From a checkpoint of a small mixture-of-experts model trained on Wikipedia.
Experts: 32 experts in each of 12 layers, 1 pick a token, a sigmoid router.
Training: a variant of Muon for the experts, 4699 steps.
Below are experts of layer 4 (counted from 0) of a mixture-of-experts language model. Rows are named down (a neuron's output weights, with its number) and show model dimensions 0-63. Each number is 128 + 32 x the weight over its row's rms, rounded and kept within 0 to 255.
Before each expert's rows: a language model's description of what the expert responds to. This comes from a sample of Wikipedia text that the model never trained on.

# expert 11
What it handles: Final pieces that complete a longer word, often adjective or noun endings before punctuation, e.g. grotes-que, biolog-ical, multiplay-er, press-ure.
down3 [199 106  94 135 163 147 169 126 165 140 149 145 161 121 125  64 136 129 136 172 130 104 172 212 162  87 119 175 126  66 169 130  80 129 116 136 169 103 163 118 103 119 191 177 122 178 107  87 147 204 105  76 177 128 143 136 151 147 130 169 159  89 126  90]
down4 [114  74 155 140 156 188 157 118 190 182 113 116 142 131 148  73 150  98 166 129 127 110 132 159 186 175  91 187 223 109 106 139 144 110 108 160 150 167 152 130 119 161  84 133 120  99 150 154  77 102  56 135 104 139 130 130 120 213 168  84 100 129 107 157]
down5 [ 94 154 157 148 139 105 110 135 167 126  81 180 131 127 171 164 113 123 132 141 146  66 156 138  79 124 147  51 180 165 150 161 104 104 197 130 139 173  94 170 149 131  95 194 168 111 185 121 108 108 103 131 162 159 158 131  77 122 136 195 151 113  93 146]
down6 [143 146 128 205  96 117 121 180 119 144 136  88 137 176 143 165 164  79 147 113  71 150 140 118 123 121  94  74 153 136 117 182  49 181  55  97  83 110 100  55  74 101 105 103 155 100 137 119 115 152 137 104  97 170 148  94 175 152 123 149 182 136 127 120]
down7 [127  99 127 144 145  89  95 123 133  95 152  98 121 128 105 104 143 168 139 115 189 101 146 107 185 183 125 135 112 137 145 141  87  89 122 131 151 193 123 115 108 152  94 118 104 165  81 110  75 121 121 102 119 115 131 176 138 147 130 153 103 124 153 130]
down8 [119 160 154  83 175 164 171 173 134 123  73 154 102 151  57  49 136 140  62 130  73 125 103 129 121 128 137 191 141 112 167  96 113  18 140 152 113 146 139 108 138 143 176 147 111 168  98 140 199  77 144 172 110 106 155 187 146 137 150 139 148 143 140 132]
down9 [155 108 144 117 121 130 104  98 118 126 129  72 166 122 126 157 131 162 107 102 107 141 128 137  67 154 106 126 172 107 135 139  81 173 109 133 130 152 153 164 127  56 209  81 166  60  84  87 133 130 129  50 158 122 155 151 147  68  93 117 132 134 129 152]

# expert 23
What it handles: Forms of be and have (was, is, are, been, had, has), plus also and would, right after a sentence subject such as it, he, there.
down0 [132 145  93 128  75 116 108 131 215 143  92 144 165 168 175 175 187 137 126  73 128 140 113 131 132 121 118 109 152 170 117  85  98 142 176 144 171 131  92 123 168 103 124 137  51 168  94  81 140 118 116 148 113 130 158 186 156 121 108  82 146  97 130 116]
down1 [102 120  98 125 130  76 118 131 110  87 106  90 136 101  77 132 127 206  90 168 131 111 145 130 132 100 129 180 137 133 150 141 117 147 184 141 103 143 133 150  84 116 102 185 138 153 122 124  95 146 133 169 127 160 131 122  82 161  91 131 133  66 194  97]
down2 [154 170  61 137 183 159 154 140 100 116 185  84  76 103 159 105 141 147  56 123 133 171 115 154 139 137 128  93 192 126 112 175 170 144 108 116 163 129 151 155  68 171 130  81 153 139 170  72  37 114 108 128 158  96  88 125 189 161 135 130 116  92 152 140]
down3 [ 77 109 172  88 132  51 171  67  68  91 142 192 130 130 103 136 160 117 110 131 142 120  82 189 186 112 136 194 129 139 149 108 140 113 124 178 117  79 152 139 107 111 118 152 141 127 154 156  79 167  60  86 112 114 115 147 128 111 138 119 117 124 130 121]
down4 [129 128 121 131  75 107  99 169 151 151  62 220 132  98 134 172 132 121 146 143 142 143 118 147 129  90 134 160 158 119 120 164 136 137 132 112  93 156 107  80  93 103 116 135 114 163 145  91 133 115  93  58 129 157 153  85 106 138 147 120 143  89 136 173]
down5 [157 213 136 114  67 129 125 124  88 153 130 124 173 147 114 122 139 156 135 120 132  91 123 107 167 142  58  96 109 174 136 131 110 107 135 137 143 127 156 146 110  83 124  46  89 120 149  91 116  80 115 174 128 126  67 207 197 161 132 134 130 120 119 132]
down6 [127 137 171 120  94 149 111 138 113 101 136  88 109 114 131 144 153 115 130 106  52  78 122 108 120 163 112 164 125 118  98 181 166 175 185 104 146 118 135 121 126  69 131 153 148 145 106 182 130 164 133 128 142 190 172 136 147 161 164 148  89  50 174 124]

# expert 30
What it handles: Word pieces right after an initial f, F or in, especially ri, as in Friedrich, fried, and also fraction, Fantasia, families.
down0 [ 81  66 104 160 154 167 117 150 121 181 121 156 104 129 134 111 112 113 146 155  80 146 144 174  73  58 106 115 222  79  97 169 120  74 140 156 118 125 186 129  63 123 120 143 134  88 121 153 159 142 142 147 119 112 148 128 128 110 129 168 188 140 121 114]
down1 [112 119 169  95 156  82 151 153 144 114  82 124 106 194 115 122 123 155 122 140 121 127 103 125  42 126 103 129  76  95 176 169  92  66  85  82 124  81 180 141 124 156 175 124 136 163 100 149 172  97 143  71 114 139 107  77 149 109 138  91 189  99 120 120]
down2 [ 74 132 160 125 108 133  97 129 149 144 172 190 127 125 139 162 152 162 119 124 164 126 109 127 156 117 122 115 172 161 134 176 134 145 182  66  88 108 134 116 157 171 120 140 117 127 124 156 127 133  62 133 156 107 120 140  84  51 145 119 124 130 122 159]
down3 [161  97 140  96  94 153 148 120 136 112 127  92 147 134 103 155 136 148 191 146 138 102 168 177 138  84  87 179 118 202 149 156 102 159 109 158 184 105 178 148 100  96 179 149 108 105 184 116 186  87 148 118 143 160 209 101 107 172 178 129 134  90 120 113]
down4 [112 171 131 109 130 161 135 151 119 147 113 134 187 118  90 119 131 128 157 144 125 154 124 159 126 110 120 109 154  95  96  98  87  91  93  73 132 159 176 140 189 119 185 136 150 118 163 158 147 106  80 136 150 140 137 187 166 171 129 161 125 122 105 159]
down5 [ 95  92 135 108 138 110 140 159 104 109 120 184 122 110 142 108 123 137  93 101  96 156 130 133 135 144 118  95 178 177 133  98 115 161 172 183 109 150 142 144 177  89 170 102  88 172 106 146 126 172  80 111 146  98 158 131  74 144 172  97 192 115 144  58]
down6 [117 126 161 162 147 103 113 109 111 148 118 107  76 133  94 119  92 134 110 134 119 140  65 118  78 131 131  57 133 145 125 131 118 160 135 111 132 151 133 130 138 154 126 162 161  72 170  92 178 146  82 172 109 153 131 151 136 108  58 144  63 145 121  91]

# expert 13
What it handles: Word-initial l or L and consonant clusters (bl, br, gl, fl), such as Last, Links, Club, Blair, Brissago, and table L for loss.
down0 [123 144 154 144 113  96 114 110 148 165  63 145 103 146 137 152 120 118 130 176 165 136 142 127 131 133 129 138  72 132 102 124 119 104  84 112 161 164 165 163  93  62  81 160 194 108 111 152  86  63 163 132 134 153 173 154 123 133  38 125 100  50 136 164]
down1 [153  94  85  79 117 125 150 154 119 149  74 149 111 155 109  83  77  72 155 161 106 188 160 133  73  66 124 163 150 122 114 104 125 155 163 143 170 175 104 156 122 178 106 116 164  66 159 106 137 119 125  80 143 105 105  98 127 105 117 133 135  51  82 162]
down2 [118 140 111  94 126 126 122 138 179 136 131 145 138 188 180 157  81 107 129 107 117 129 121 163  73 145 120  73 127 132 126 172 156 104  92  74 124 163 187 151 149 147  93  84 165  69 118 140 158 177 144 126  99 130 123 113 167 162  63 102 132 121 192  61]
down3 [112 113 204 152 145 126  95  82 179 110 128  97 187 130 199 122 133 175 140 101 160 140  88 132 144  99  85  96  85 115 114 132 166 175  73  96 150  99 148 133 181 134 130 171 106 152 120 128 125 134  91 122 102 195 101 114 121 157 171 111 147  68 151  90]
down4 [178  96 199 171 135  93 125 157 112  65 150 102 141 100 119 116 162  92 139 160 117 101 132  78 118  83 115 132 107 121 138 186 118 115 121 114 119 121 134  71  94  62 107 114 156  90 122 159  92  99 150 167 106 131  63 109 107  53 155 124 116  99 160 150]
down5 [159  99 121  87 112 123 204 116 116 162  71 137 176 112 149 116  97 119 121 151 142 111 153 127 135 142 149  58 123 159 166 131 120 108 111  95 155 150 143 129  98 158 112 122 104  60  66 127 186 187 104 144 167 147 123 104 148 130 109 145 109 173 110  69]
down6 [166 172 154 127  90 138 145  94 158 127 168 132 147 114 163 150 131 149 119 113 121 168 135 152  73 129 136 111 120  81 115  67 205 158 109 101 106 120 144 143  75  98  82  66  90 134 123 135  97 146 162 127  99 123 138  81 110 141 158  97 136  97 181 145]

# expert 10
What it handles: Colons after infobox field names (Displacement:, Coordinates:, Education:), plus F/f and sp pieces such as def, Spanish, vitrified.
down3 [142 161 119  97  48 144 149 132 118 149 167 143 114 131 105 114 111 141 165 133 146 157 129 116 175 149 181 108 114  92 150 111  81 103  98 127 144 157 129 122  92 148 123 160 135 114 129  86 142 126 111  68 125 130  68 146 120 129 107 137 104 111 161 126]
down4 [ 99  98 114  89 127 108 122 153 109 121 140 137  73 135 195 100 105 124  71 106 125 127 120 174 114 100 136  96 163 162 116 129 133 211 168 137 130  74 104 134  92 100 148 103 133 122  64  69 177 136 131 108 177 133 111  67 155 164 132 141 161 106  85 159]
down5 [205 164 132 177  69  71 148  80 172 151 142 126 119 144 110 163 177 188 137 166 113 134 135 142  96  62 142 102  94 139 107 172 101 171 107 128 131  99 147 144 101 167 142 114  66  68 108  87 110  89 115 170 162 139  93 114  90 148 109 111 120 142 116 139]
down6 [ 98  96 153 128 139 124 147 198 132  79 142 114 159 130  98 135 128 137 109 122 171 113 112  90 128 128 153 178 160  49 129 117 127 159 139 111 148 131 151 123 104  61 199 120 170 109  98  71 126 157 149 107 158 134 117 139  13 197 107 130  77 141 116 156]
down7 [ 85 120  79  89 101 109 120 176  99 111 171 118 156 177 146 167 162 105 167 145 137 136 148 209 127 136 106 173  82 106  74 134  96  67 151 132  72 104  97 102 193 168 206  74  91 121 144 142 147  98 123 109 147  35  96 156 168  95 104 138 155 169 177 142]
down8 [ 78  99 121 167 143 111 173  83 110  88  96 153 194 122 174  96  92 169 140 152 121 159 176 100 142 169  97 125 161 163 118  59 118 199 136  67 102  73 101 177 125 118  81  78 148  75  97 109 108  83  77 129 155 138 119 156 111 137 151 107 153  89 134  60]
down9 [116 105 140 189 156 154 137 130 124 105  97 121 133 142 114 135 145 170 163 182  95 153 162  93  62  84 162  71 147  61 186 173 109 123 125 123 149 139 167 130 150 167 113 147 157 128 160 156 109 107 116 120 123 137 105 185 148 171 143 174 160 109 117 162]

# expert 16
What it handles: Digits, units and number-bound symbols in measurements, such as 1080x1920, km, million, %, ″W, ° in coordinates.
down15 [113 102 145 130 148 112 137 184 192 164 127 103  91 170  76 109 157 111 144 135 114 133 120 139 138  79 150 140 121  82 110 148 134 131 142 122  77 171 113 131 102 147 125 137 104 114 140 108 174 170 100 100 177 121 134 111 147 164 141 125 157 150 186  92]
down16 [124 148 116 165 160  95 119 146 116  86 132  80 144 144  95 177 186 152 130 134  53 108  36 175 100 142 150  72 114  97 134  75 155 131 124 140 159 122 136 105 106  91 155 170 146  86 168 104 123 113 159 119 131 148  75 220 134  98  89 212 175  76 154 168]
down17 [ 97 143 116 154 142 112 124 131 134 124 141 111 157 150 140 168 109 120 120 117 122  81  99 146 185 165 180 146 145 129  86 117 116  24 103 127  76 118 145 121  97 158  62 120 107  70 115 139 117 151 127 136 141  65 114 134 113 145  99 118 179  79 116 120]
down18 [118 186 194 148 131 110 113 108 101 124 148 177 175 162 119  97 134 146 110 135 137 183 179 152  95  97 140 118 144 138 109  87 128 110 107 160 135 124 144 101 119 113 102 100  79  98 136 154 113  65 156 120 131 140 137 157  87  88 138 125 105 171  71 181]
down19 [133 108 136 126 172 102 136 123  99 113 148  96 189 139 119  74 143  81 155 116 136 105 132  62 149 110 160 129 141  90  89 169  92  68 127 123 181 125 129 132 172 163  96 167 153  81  79 117 147 160 114 143 147 102 141 160 106 121 108 149 177  90 174 147]
down20 [172 179 168 142 117 108 113 137 108 103 114 152 111 105 168  77 116  75 194 120 137 143 143  82  74 106 105 137 101 148 130 160 150 157  53 127  91 138 124 201 129 132 131 138 118 156 138  97 105 107 132 155 139 141 107 149 143 144 127 105 137 193  79  98]
down21 [101 167 137 116 200  88 192 141  72 160 128 125 103 148  87 165 145 130 113  96 166 153  79 101 157 189 132 143 173  86 167 137 141 169 131 153 122 144  92  57 140 122 112  99 109 123 109 131  94 152 149 139 119  89  94 125 144  92 165 101 181 112 168 160]

# expert 14
What it handles: First two digits of four-digit years, mostly 19 and 20 (also 18), in dates, date ranges and tables, e.g. June 19|56, 20|21.
down15 [ 93 129 137  23 131  97  91 104  86  94 133 115 195  78 143 102 126 163 169 105 157 117 136 183 147 164 155 156 112 122 165 186 115 147 167 107 179 138 112  98 127 131 142 141 125 127  87 123 125 186 126 122 165 108 121 200 184 179 132 118 137 140 102 128]
down16 [166 113 111 162 168 140 129 116 106 143  91 149 127 195 195 111 169 125 165 138  96 165 113 122 133 137 161 166 141 158 183 106 198 139 164 147 145 137 141  98 140 143 114 112 135  79 111 120 121 139 116 159 103 100 150 104 168  90 174 105 168 138 130  81]
down17 [145 106 191 137 181 173 115 110 102 147  98 121 137 106 117 132  72 119 149 121 105  76 146 147 173 149 162 171 111 196 116 121 155 122 158 105 152 131 177  93 129 141  86  85 146 215 163 108 112 129  87 106 164 122  86 115 179 114 159  74  61 114 142  97]
down18 [204 182 190 189 198 101 109 108 147 181 120 105 149 105 146 161 189 123 106 135  77  91 131  99  97 164 119  90 146  98 120 125 145  84 145  71 130 172 165 138 121  84 124  80 172  94 133  89 127 131 157  87 114 125 160  88 156 140 162 133 128 134 157 143]
down19 [136  87  90 184 161 152 155 124 184 121 108 137  96 154  87 217 105 121  97 151 124 128 179 146 156 135 119 154 135 140 141 204 148 155 151 100 181 120 145 110 108 103 153 147 194  96  97 174 155  92 168 176  97 138 163 126 156 147 125 137 155 111 139 129]
down20 [ 79 106 156 105  92 120  53 153 151 131 121 171 123 172 127 118 153 123 102 104 125  93  67 145 133 129  97 108  98 139 195 131 136 103  64 124 106 128 164 111 142 148 139 149 113 139 125  98 111 116  94 155 144  84 120 131 132 157 154 144  99 146 130 139]
down21 [145 106  73 155 156 108 122 114 107 127 131 113  78 110  94 126 204 122 172 122 169  99 148 107 157 197  72 125 105 136 149 105 137 221 167 111 138 137  49  82 169  91 124 187 112 129 114 133 184 187 130 150  75 190 130 112 180 135 123 133 166 109 168  70]

# expert 25
What it handles: Markdown table divider rows like |---|---|, plus word pieces after m/b such as m-ast, m-ut-agen, and words top, each, every.
down0 [145 147 124 135  50 122 125 158 128 104  89 159  98 136 172  65 155 117 124 165 158 133 136 122 173 155 138 142 169  92 104  80  95 123 135 114 162 156  23 105 126  95 140 131 103 122 179 118 109 155 155 138 110 139 151 128  99 177 156 139 116 128 112 170]
down1 [105 135 133 141 141 148  94 164 135 147 167  96  86 109 197 166 114  97  97 124 166 127 119 112 129  98  96  66 161 122 114 178 109 131  90  85 167 166  75  98  73  79 138  99  81  96 110 118  76 166  54 135 137 115 120 123 101 146 173 149 115 143  68 157]
down2 [167 147 103 128 148 172 179 106 123 135 165  86 212 146 120 145 147 162  88 113 147 131  99 173 162 122 128 134  57 114 133 132  82 130 126 106  66 103 139 127  81 127 154 143 181 184 153 157 114 124 126 162 124 110 133  79 134 141 122 137  93 127 144  92]
down3 [117 157 131  93 181 166 160 128 143 103 114 141 185 151 106 111 133 128 142 110 204 116 144 111 146 115 139  91  87 211 107 113  74 113 115 134 192  92 106  80 144  85 134 110 135 146 124 153 121 153 130  42 186 148 153 159 122 133 195 132 115  91 188 104]
down4 [144 123 130  94 123 108 177 160  83 176  96 179 138 152 113 100 168 136 108 112 161 119 157 101  77 137 121 147  60 100 142 175  86  96 203 124 137 150 150 127  63 107 110 192 160 134 131 116 167 148 157 123 144 129 176 136 104  82 110 121 178 146 104 139]
down5 [ 77 103  66 110 108 149 120  58 125 156 140 137 145 133 120 104 165 145 125  71 251 109 179  86 173 122 144 121 154 120 108 133 112 129 103 173  87 142 104 118 135 159 139 119  72 116 137  79  96 124  63 121 165 133 170 160 127 120 144 138 103 151 131 134]
down6 [147 102 169 134 152 144 174 136 110 141 127 139  71 157 154 138 130  88 100 108 188 193 132 122 122  84 133 219 196 169  33 107  73  64 156 199  55  97 137 125 137 133  83 117 148 109 143 106  94 153 129 109 115 125 138 131 148 154  90 144 120 102 149 109]

# expert 18
What it handles: Full stops closing a sentence, usually before a capitalized next sentence starting The, He or It, plus some commas, but and while.
down15 [121 158 144 175 126 105  98  86 154 111 124 178 162 140 146  80 151 140  58 101 138 176 111 102 114 105 174 147 138 125 119 172 178 141 197 171 182  69  73 104 144  91  82 118 165 130 146  89 166 173 141 143 190 130 130 149 111 164 140 125 169 115 129  92]
down16 [120  94 153 155 112  94  96 139 116 115 151 135 135  95  77 170 175 108  89 140 169  50  59 113 151 108 146 121 164 113  86  93 128  77  85 104 117 127 166 101 161 136 145 133 127 113 170 140 165 177 138  60 145  22 121 115  79 139 177 144 184 160 163 104]
down17 [104  93  91 134 140 140  74 138 124 129 119 133 150 105 188 137 133 147 127  74  67 144 193 182  86 131 139 134 150 118  91 159 129 148  83 199 131 177  76 167  75 131 101 153  80 120 129  98 112 138 124 122 145 143 159 161 131  91 128  88 133 130 141  85]
down18 [ 94  67 114 106 161 142 163  92 190 145 118 162 126 128  69 101 108  79 144 122  99 182 138 161 109 161 107 183 117 176 116 153 128 134 141 109 139 174 166 136 118  78  83 138 156 163 126 144 157 147 117  85 153 113 157 133  56  93  99 104 105 166  93 113]
down19 [118  89 104 141 149 127  99 153 182 101 126 125  84 162 131 166 127 159  61 147 152  75  95 125 137 120 101 133 117 158 149 117 123 157  79 137 100 151 102 165 192  69 127 148 103 106 117 151 128 169  47  79 197 157  75 125 104  84 128 133 185 118 126 142]
down20 [120 140 144 146 105 141 121  91  79 126 135 120 159  96 106 135 137 115  96 108 127 121 165 108 137 108 125 100 103 134 186 105 149 134 162 114 159 151 127 191 106 138 113  94 136 141 147 180 156 129  85 140  61 130 131 148 116 164  41 139 156 107 113 159]
down21 [132 166 132 132 172  71 180 114 144 172  80 132 147 166 139 143 157  91 104 126 117 134 176 101 132 110 136 121 160  82 163 121 156 159 121  91  32 107 187 184  56 122  63 105  82 163 131  88 156 198 167  80 128 140 144 153 116 171 150 105 171 117  74 128]

# expert 8
What it handles: Tokens in infobox lines, lists and score tables: field labels after a dash (Instruments, Written by, Recorded, Original network) and year or score pieces.
down15 [149 140 110  93 166 138 134 127  96 179 106 105 144 163 191 170 119 142 103 182 149 127 133 143 144 159 155 158 125 171 162 150  85 132  90  93 155 152 159 191 157 176  95 129 101 118 106 156  65 127 128 115 139 134 146 104 145  86 124 162 120  79 178 150]
down16 [168 177 157 160 149 146  90 148 155 134 118 183 141 175 124 157 104 150 187 142 153  79 115 121 180 113 151 107 116 109 139 131  93 132 201 147 208 120 127 124 101 192 149 164 116 131 102 252  86 128  80  56 138 160 112 149 105 161 129  87 176 104 174 136]
down17 [113 124  75  74 130  91  44  77  82 166 116 154  28 156 172  90 167 166  90 141 185  50  94 156  88 157  89 125 210 173  94 104 145 113  59 149 110 142 191 170 140 124 124 132  94 111  99 133 153 152 137 130 140  74 156 161 100  75 138 143 127  84 145  97]
down18 [152 105 100 133 164 114 161 114  97  86 156 106 152 126 137 177 150 143 125 136 206 153 105 147 157  94 100 149 120 119 111 151 128 106 122 116 125 139 112 144 116 108 101  71 122 108  73  92 134 134 133 158 124 152 129  83 156 198 109 179 109 126 160  66]
down19 [131 105  99  77 185 156 129 161  86 159 192 101 136  98 149 139 139  95 144  97 197  78 121  72 104 126 128 138  78 140 176 139 120 112 131 122  99  79  90 135 127 167 104 168 114 127 113 152 174 163 105  87 168 128 153 172 106 129 136 159 178  77 106  79]
down20 [106 115  76 152 127 130 131 161 167 115 145 153 185 202 143  56 118 119 155 179 165 135 158 149  91 122 171 106  89  93 103  93 165  98 105 140 154 131 113 222 124 159  92 136  82 146 134 125 121  98 152 177 120 164  94 105  78 134 128 121 209 139 123 170]
down21 [136 170 136  69  87 147 122  42 134 170 154  77 196 140  96 161 170 135 163 106  75 103 142 134 106 135  95 179 132 123 115 150 107 141 145  78 169 110 121 167  95 147 125 144  90 158  84 162 120  94 155 166 212 111 132 167  75 127 148 177 136 107 177 141]

# expert 21
What it handles: Hyphen bullets and table pipes at line starts in lists and infoboxes, such as "- Promotion:" or "| Total votes", plus en dashes in year ranges.
down3 [ 52 102 120 132 159 137 145  93  94 109 145  98 179 110 100 127 170 146 138  98 150 105 131 106 167  60 113 124 158 145 136 107 110 121  85 147 153 132 184 153 133 115 208 141 130 158  84  84 119 140 215  78 108  87  93 147  89  74 132  78 130 146  66 102]
down4 [122 147 137 134 111 102 146 117  99 109 133 139 150 159  84  90 178 124 145 115 165 191 117 160 118 109 179 142 110 146 141  67 122 150 115 132 146 157 125 146 131 141 145 146 171 130 115 122 159 140 162 126 160 128 115 151 172 169 129 129 146  94  81  97]
down5 [189 152 133 134 148 128 117 100 107 173 155 151 134 174  89 145 136 131 129 189 165 167 115  88 103 222 164  78 130 150 142 106 119 123  96 103 113 123 108 164 171 114 155 137 120 142 138 126 124  97 144 130 133 121 116 145 150  90 133 128 143 140 117  76]
down6 [138 185 183 120 120 140 151 107 149 175 121 148 135  47  77 126 139 118 134  99 127 130 103 114 127  75 105 126 176  93 192 115  87  70 142 122 114 159  77 166 133 164 157 115 132 150 102 129 165 117 155  55 126 121 147 148 129 180 159 127 162  97  96 129]
down7 [157 145  97  97 165 187 123  98 106 120 145 130 125  49 137  72 154 111 161  76 135 112 100  99 155 126 145 124 132 132 130 147  96 127 148 118  85 144  54 136  90 143  78 124  98 100 144 188  86 139 161  96  88 171 143 107  87 131 163 114 177 134 115  75]
down8 [112 127  94  45  66 114  64 151 109 108  91 124  96  87 141 109  85 106 143  73  94 146 127 134 155  97 154 126 149 132 132 131 165 117 126 126 104 162 134 114  75 112 162 139 115 141 131 188  84 145 139 122 135 123 137 113 145 161 170  94 110 168 136 151]
down9 [112 117  97  74 123 127  93 154  80  89 167 207  75 115 153 122 164 154 170 135  91  92 104 109  81 139 132 120 156 185 157  85 123 153 145 186 153 145 126 187 169 113 138 123 142 177  96 118 102 156  88 186 133  85 177 111  95 125 163  51  89 158  93 105]

# expert 12
What it handles: Capitalized institution or group nouns after "the", usually followed by "of", such as University, World, House, Army, Council, Church.
down3 [112 141 150 138 169 137  91  94  56 101 203  91 107 125  86 171  89 160 164 101 135 175 186 164 127 146 181 102 125 128 173 208 115  94  99 163 123 128 148 172  95 148 130 107 153 138 108 205 124  58  89  88 142 134 124 102 162 213 103  98 131 124 136 147]
down4 [169 186 119 120 105 137 130 137 107  86 136 103 110  99 152 145 160 186  81  90 101 192 113 144  67  84 120 165 154 103  81  86 121 166 123  91 111  85 162 140 123 107  99 100 153  77 102  84  91  82  94  93 138 106 120  88 119 116 130 178 143 141 126 129]
down5 [ 87 186  89 143 105 168 133 105 170 109 146 134 103 100 154 139 149 203 177 139  87 130 113  69 106 183 118 139 154 154 189 135 118  97  50 121 109 152 112 117 111 151 126 119  96 166  77 117 139 130 101 100 149 151 127 208 174  98  87 125 167 160 139 125]
down6 [113 154 117 155 112 153 156 144  99  98 141 159 124  79 110 141 175 159 165 142  96 137 132 158 137 111 142 103 132  76 168 140 137 130 162 185  90 146 170 170 167 165 135  97 112  92 111  89  83 116 131 134 179 113  94 162  97 149 138 167 141 113 109  95]
down7 [128 134 130  82 152 126 122 126 167 143  80 120 133 122 157 109 136  73 213  73 180  88 139 165  75 118  93 166 151  96 114 116 119  89 157 130 166  98 176  89 114 138 168 113 163  76 136 133 100 142  99  82 114 103 129 112 127 106 118 105 152 100 158 124]
down8 [167 113 127 104 143 126  85 137 180 140 163 101 161 137 154  75 183 131 145  72  98 142 111 104 105 120 121 149 144  96 102 113 119 143 185 146 132  91  81  65 127 150 153  92 127 147 162 120 119 145 128 141  91 126 125  79 154 196 132  91 130 201 151 125]
down9 [155 190 143  99  81  87 117 147 158 164 127 161 144 125 153 145 124 137 127 139 152  96 170 113 115 103 158 132 130 163 152 115 101 130 143 142 120 144 107 162  97  96 141 128 146 200 166 156 136 114 105 178 174  70 136 128 127 143  90  70 160  90 101 117]

# expert 5
What it handles: Middle word pieces of verbs and derived nouns, mostly before -ment, -ed, -ing, -ation, e.g. compl-ain-ts, coordin-ator, imp-air-ed, pri-or.
down0 [128 117 136 105 129 119 149 115 104 111 147 110 154  99 131 122 123 139 110 120 110 150 113 110 117 134  89  59  64  98 123 117  87 166  93 123  92  66  72  43  96 101 100  80 156  67 130 124 148 149 137 108 159 194 109 151 220 156  97  98 153 203 129  87]
down1 [ 98 187 120 148 160 160 142  98  92 108 145  84 116 140  54  52  67 125 122 172 102 136 144 104 131 168 154 105 120  92 105 112 141 126  74 122  95 131 131  76 113 117 117 178  96 129 119 187 129  75  78 169 180 166  49 117 111 139  97  85 166  69  96 119]
down2 [150  94  79 109  99  98 120 163 111 121 155 128 116 110 122 112 149 138  94 211 160 136 103 110  94 143 175 163  96 119 131 117  79 185 108  84 111 145 145 118 168 144 179  67  56 107 103  91 168 109 116 164 153 122 144 153 181 116 117 150 160 109 149 152]
down3 [104  99 180 142 156 135 145 182  90 106 119 147 109 154 152 150  91 176 186 180  61 169 140 102 133 127 103 123 153 149 127 134  98  87 104 148  97 147  84 120 105 118 199  93 138  82 185 105 129 126 119 131 121 113 152 153 149 127  60 136 192 165  71  91]
down4 [158 149 157 123 128  88 102  98 176 175 130 122 138 126  85  96 151  67 124 174 112 110  83  78  84 139 143 207 102 136 141 134 100 103  71 146  87 126 193 104  97 157 121 141  97 147 107 143 110 144 105 140  77  92  99 108 104 146 120 141 124 137  66 115]
down5 [128  96 135 142 135 164 146 192 152  81 117 200 140  80 135  76 117 149 103  72 137 130 122 167  90 203 166  83 179 146 102 128 116 152 111 122 189 152 106 116 133 132 148 134 101 137 124 100 156 110 161 121 130 134 182 142  92  99  83 144 120 137 142 115]
down6 [188 136 119 127 109 139 146 140 103  94 129 155 119 115 100 151 140 152 194  86 142 111  97 162 137 131 144 160  87  47  85 154  92 120 132 132  90 158 138 184 118 131 145 147 185  55 165 119  96 133  90 179  97 135 126 103 131 139 127 142 137 101 137  76]